Below are experts of layer 2 (counted from 0) of a mixture-of-experts language model. Rows are named router (the router's row for the expert) and show model dimensions 0-255. Each number is 128 + 24 x the weight over its row's rms, rounded and kept within 0 to 255. Numbers have three digits each.
After each expert's rows: a language model's description of what the expert responds to; "comes before" lists some tokens at least twice as common just after its tokens as in all text. This comes from a sample of Wikipedia text that the model never trained on. Tokens count by the router's weight.

# expert 10
router:149102114137145092119123121152122129092125117150094131142123133113154093112141083124150112141158112096187156136142115134145138128132113134125140121134117109056114099127120152119129114108067098156134139156167125150078100114162123133127128106098149111105119111140134155095107125129152117125089102125109106132119136111113171138092136161119136148147109151169090109093135151132120157136149140174123186133134137130110110089134104102119115128120101163119171124102108158128117134104104145131128158143174123086121123156171101134165084144154157139156222124111145123139123140155131150111131120103082141125127144111141136107130151079170056125090132145148150118167105102077124098148084083123113162126160111130157147132121134113116120146141151126107179096119107139131130150117178128
What it handles: Single digits 1, 2 and 3 within dates, years, scores and statistics in tables, e.g. 2012, 2018/19, 3.25.
comes before: "0", "9", "8", " |", "5", "6"

# expert 17
router:119144148134180143123144139157126078156135151131133104122124159128130135076130133104144170092126124132116096124132135135130132111156100132121157141170168125083110128104120120098126146135165115172130112105106113113131114137139178116132151134094121104089137131141133079160114130114180126160148148129141092104115109134114165116178138130116098144133153141146104154141121141173108085124106092124135117119089123146110126139134126130132146164131130090092083160109131132133165084125134162124118152137125114133091139157082196140133090099122150125055142100135121148095118146123123194180154138158130135114054130102173137156111102093161135116130149140131124129144141130119102130156117169138121124116123176104159122109102143115119127078120126144089110083164158132125128076120095128
What it handles: Periods closing sentences, often after plurals or numbers, plus abbreviation dots in p.m., closing quotes, percent and degree signs, dollar signs.
comes before: "\n", " The", " He", " In", "s", " It"

# expert 0
router:088129142162136152114115121094087116174103143127091107129125133136147152123106121091137120181132142117154150087140116137144185118156151121125153095150120167114136139072119131122089132142094154125105110096141128113155113149130114109106133134136122120120085152110110103126117113149123115111109144079103114083151138135123121178152062150088107146146132177174104151121114163130084138118098120157123114121160126104149086126180154145143174090149129129060101123077156131072137106172159129152099092123134118090109089115134105115150113089103171099074163130128115137130127147136106144119137120141132116096113108151136138108121139138146127102139140116149130139135131121163156186146115111142107115120151141118118094110105080090087145102161123146137115113138118116159138100127115144
What it handles: Word-initial or middle pieces of common nouns and prefixes after articles, such as con in convictions, Nation in Nationality, temple.
comes before: "s", " of", ",", " in", " and", " ("

# expert 15
router:100122059167155125147138098096126123153141097131103108152122139117185146094113128127163097120080169145104128136172149091152133164130134137125128092138132154140129146088150121114078170169106122109146105106145102131145087157161129107123125156148123115143081142152123122130101101149098121158171130150133125115156098145090136112156110164116148107146122110161125131096102114138121097109111115152155088109121117143129101152110180147092100161132157110105152137130132136123118123128121140119135122112106099126145133095094139132119084099147164073141138123138105126111130153125101164158115111139110140127090168119125092145115096191118119142104146145168106150143149136124150108107128124190142114121136168121175076133124151147095080098097148173114092085137102138133142150160133121
What it handles: Line breaks ending list items, headings and table rows, plus ordinal and prefix words like first, second, semi, sub, re.
comes before: "-", "|", "\n", "==", "The", "==="

# expert 20
router:123137126143131159159142144108118115135074103135118091158096155123110162099126106109134126138081147162153104138156153131155121129121127086143103098123138177081131107103161135135132112099127140141126134077153085101141135117151125089146124149139140100099121168096110146100107120142129136113124123115128080113115140154125135125118099147085100165160133118172142123120111143183123105146145126101109133111136083112123101105139162146140121092146136156110136132122166130135106095115174191126173139129119051152105124073131161110117154063134157088116158138145128164166171131146091154128104138190113084126105092126122162124159144158141121104123166141140131150139122132148127154154106113141095113137119138126161134084123131078084152110135117126132111138140093157150157148135135127
What it handles: Common nouns after the or a in biographies and sports or film articles, such as season, film, team, career, album, States.
comes before: " of", ",", ".", " in", "s", ":"

# expert 31
router:131159122174122178160130126122132122166191148122135086132119135136086183109140164144141127115094141116140147160144127104144131146173095129125177170151113160061136095103145149130114130134097117142104125103123125123132091091122158098193148126114093114117098108134086113115108150126098126098161163130111132093124119135089131110148118127185117134180118125145135153142076137138108121121122135106116081141126130105109095129181147147110127100106154157097146153155140087111116155111123126147080083120097089128115136108143130133141129057105142104116097085114131155100120138157117147127110124141142134139120118108102132126121127139134142104093157107172137152129135153088141123090138077168138123115144134124152095108139079134142099096136134139158127108149153112118107088148118112
What it handles: Kinship nouns like sister, father, brother, nephew, plus name and place endings man, ian, son, ton, and United, American, City.
comes before: ",", " of", "'", " and", " States", " ("

# expert 18
router:144143134171142131172154147117092119143170150142132105179147148128153138082103140155144162119120189123117100142128153098133124149145119118070145120101142130110142162138166147173110158132127125133186098103139123112129101152127144130182151162117114128095142139189117134135086115125163157151144142163168106111142115159125153155185139130108111141132125151137109154118105163154101093131155144139162146134117100094140127130157164099121155143133136105119074159096134082096119085099126136149119100122111089120106140098120153132122124107133171096123145102117106150135127126175141158175103082138122124145109143113144135153101128124159133097147160141139122137122146157120119114128131134148095099049128122087133110141111090126100117104107160169131117093157165123149131131138096133
What it handles: Pipe characters that start table rows in sports and election tables, and single capital letters or initials like S, C, F.
comes before: " ", "---|---|---|---|", "N", "O", "E", " Preced"

# expert 24
router:131148122169134119164152142162130117117152140133175106120136157082093161108126088138117146140128120088115116135116084074162097104170131131143171125096140114147100107094148126187125149111090152107124127145139132111135104150128095106122120100102116124117126135140109137105155122113150122134110121089121120106114120175149136096137178164138108134105142107116142123102109099152120108135124164139142140085136105098116137138131124141129129132130114070147098159094135127145105107169162170128155142153180124098077142111124110117130093127082149140142165124159160124121111095155133121108122138156094108136134108124146160171121077087134104114141166120147138167159139135071113091112117076121152127091088165137139112112108156182062158149113106141112127147124134100154144142154125166
What it handles: Verb suffixes ed and ing and whole past verbs in narrative or reporting, such as surged, opined, reported, founded, closed.
comes before: " to", " by", " in", " the", " as", " a"

# expert 30
router:147183163123150167138136128077135120130124178120164143114114115130151183120103151138119124160098160128115126124086135143161105149124131133112138148137117150163103173146132133120144178131191143154141090113101119120162123114117120126136135130180135135129086126118123111130155125119145129139142186180175170098126114147092114135147118116129131104143160137078155117141112113114130119116140086072167091149134123154135138176129149128105113119125142134137089128138148102108131108137159115112116091100159138156071181073119163116087139128123137128093117121187140132120126106124142123132072133157111140144125154083114127173130129159102137112142121090181125135103145128149117124127153122129122108092074155101149128131089118118153090103132086148153117156136127154128116093151104130
What it handles: Single digits after other digits in years, dates, times and statistics, such as the 9 in 1982 or the 7 in 27.
comes before: "0", " |", "8", "7", "9", "1"

# expert 22
router:142139176153085097203113177152112117089111211157175106155146137122094141132115129135115116104112124075091061152116140080124152134126128142134112164109117116112119069074113087122118119140154144067103119124130144150123140150121098142128111137154175069115180121160139098121138136186117133134128110138103119126142131104118147142129153111145149122119160160101153112153111100145141125125072144153119133102137123159114115152121121115101121157110111148135119134137164120105132133127136112145120075126094109124149131143133134152144147159100122133135112134136088151158178170126144114147143129112112136106124114143102109144154125120128130131111116124132150136110125119195105115107174140139145093153156091143129118099129139145128178141166154112157134151116115149144084112143140104
What it handles: Pipe characters in tables, plus colons, semicolons and closing parentheses separating fields in stat tables, lists and infoboxes.
comes before: " ", "\n", " —", " \"", " A", " +"

# expert 28
router:133150100125116199122135166100133128124136102100105123115163137152148123116124089157138141152144126091138087151165164131141116111131127100123115155091119127127160070139131120181122145110143142137153112126165121062131125147156123110134117128124089105106158112118102148143120107063135143157127126113174129121128111156133178118149078090116127171120163137087149125145128119126121105095144083123114138109153107129168138170168165096100124137120138077123129128112123118137092127178169127117167126119121120126128169142127119093101111109126120110105127128084088121118091121140078140125114106136148171117074159131151130119120146172159173107115154144124165121074110139168163128104114135122101115130114176104132133152131107123126135143112102126145082092146128116148183105134103119
What it handles: Standalone space tokens, mostly after table pipes, colons or commas and before numbers, as in | 21 or April 1999.
comes before: "1", "2", "3", "4", "5", "6"

# expert 26
router:087135118162149153164154103123101117157150147109142074117109160109112172080111143122151143123095155129140114152140142106169162107144080086105168115116137186078119123103170136139111147115103139109142105093123099112134083133140156108161165153128120094097112131158100145150088097118155163139148170153121107112139116161104141115148119148147095165162139142139138151121098160142123094108119094110117126115177085086136096127172142134130158129127146123099106179101139118112131102125146147155131111113116113120106156112115147140112117089117172099119151091136137156099136137150097166146136105162141117142109138086132150147108127156144121068149155128180117139138157160121141119107125081166111124100133152117138093139141109125114112120096129160115107104149161125139138109174120155
What it handles: Trailing digits, especially 0, within times, scores and large figures in tables; also role and family nouns like director, son, wife.
comes before: "0", " |", ",", "–", ")", "%"

# expert 2
router:122137120167155145136162128114081082108144129171140137127131134086150141117110120106107108093117176101114133118127140094122130096157063089154117103120140149129108110143176139162123154086093155102132120133180136121127121136115146123141163173150131102063112114132099166156130118111132165154133153137128129092161125106114146131127114065129113113149134152095117138112114151121107121096148144100136087152162098097139126130136123147124132150150124152087114142125146129121114133149123159133095066116135080146119136134149126116092138118110137136102112154136115121090095121145109161169142083152131141142097134121118172153142102202192134123130123171207116121120131127137151152105097095151117138119130140126127143127127111140096113130130157152079100105141145146161162145161146156
What it handles: Suffix pieces ending words, mostly plural or possessive s, also ing, es, ish, ment; and a stray initial s, as in sacked, sculpted.
comes before: ",", " of", ".", " and", " in", " to"

# expert 4
router:116132095125132114164148126109104120143114131145119109148114167101149140101119167182146124101135150127167135150133144117116149149169101100106122158149145121101148164137163144116107141096141163142127098126138076125127090142153129140160154137149095114118110169121097161162113082091118129164131143125118114148111101136114148122152117110120123113105132134105062141170116172163106066125129117119172153102149088090143135158125155114112104110128145142108122139067136061082105071144112157109128147151114101110136118096146097157123154119090155117123157105155096148079135172141097168166092107122101166120117152066130135144103120185138159094094128141165145127116139139131148115113126117140113111117118122136139107153121139127099130104133137158121111106143136130097120144141120169
What it handles: Commas after numbers, names and clauses, en dashes, and directional place adjectives such as South, North, Central, northern, northeastern.
comes before: " ", " and", " but", " which", " he", " who"

# expert 29
router:137153134182129161153146132125109081153143126113104113146123151105133130084109111133133133112128169146105128152134122112144157145165108099092165133132160152121103112112170139174111160114101146138147117078128096096148092146134127106174168162147101102101133153149079137150094088115131156121123152155128094110151097174098155113168129135103106139155148131150128153126085132142100107091132097093116149120152106097140111110146145137143137157156150141086118178102143123090117107142129155142151109109108117117107132104133151141102117095116160101118153093118134156076104135146119169147150105164149128133137138115155118176146117176141130080122169150168123121123161157150127121083147128154089128097144131108174102111095100144092127116107153168103087097155128109144138104152127142
What it handles: Invisible space characters after coordinate letters before the slash, and spaces before numbers in semicolon-separated statistics or table cells.
comes before: " /", "2", "1", "0", "a", "3"

# expert 7
router:088125101126153145130160138154117134130164148144114134200079153108115166076123136086129116162110135158136108125126169094128145154150103095108132098136122143114118136117154117104095146128117116115188142109154079066140107157137136085176139196112098116113110136108117098140135106106114132157162132131109113117103114139091122126105101134087123123138125126156130122132111125122118139133107129098139152092146136112146085108129172152118197100165138188093111150132138101143141097146097134143154130126114088119129138051118128118108140122163166126124107122150150137158124159127129178133103134191146096122103124105142134133188110147142162116149151125118164130138175169134116125148172131143111150127125149136117096143140116145110095105155115156102130132139146139149136113119147127
What it handles: Field labels in infoboxes and lists such as Born, Host city, Genus, plus month names, St, and sentence-initial He, It, She.
comes before: ":", " of", "==", " was", " in", "ed"

# expert 16
router:080097143128081139110125157099089102151123111091127129115146162172161121130095109159112187120115126128144112103102090085105127130119129118114091090141085111133097114117136098156080129107088135134105103127136090107136140143116131148182177153096138091137133139131150141134127124096132176096104169179119104138127150167107133084136142111160106141117105115124120114138125135066106086130138094136104166152128115129137160111096148142120158136130177115123153173152124113087120110136137082156125132127122141109117133145111121181137118116134129093104174117147134126107138135132095114182149150139160125143121138088107097152164117090176121094128087116110138135116085134122143094106157144145133109122175118132123120148121072163103124093128158118088156157136120146135153128126106122
What it handles: Prepositions of, in, to, for, by, with, as linking a preceding noun or verb to its object, e.g. built in, queen of.
comes before: " the", " a", " his", " an", " its", " their"

# expert 12
router:106157106172135129162154133117121122158135122141127106164112163108102149090100130116141156119123148137129123131147136104141164126175102078105160103138131146127129096106171125139106155134098138133142107102127094112144096162170151107155157152113095082096131147137085105129071075125133173121144186154152142122147089145105122135132115127108107169147154121149138137109075143140121097120115118139145134091144092091139109110138111129146171135159154115104107173120163081112112111123121139153135108132135112102086165089127133138122135099118170089115139107116114159096128121138130155150140084140132105160106128094156133160155110153138109076126146149162123137120125186114139100092117112163115120085122137090125118111129129117097097104131151183130111081181154123134116111153131150
What it handles: The == and === markers opening or closing Wikipedia section headings like Personal life and Bibliography, plus separators in number lists.
comes before: "\n", "See", "History", "|", " See", "Early"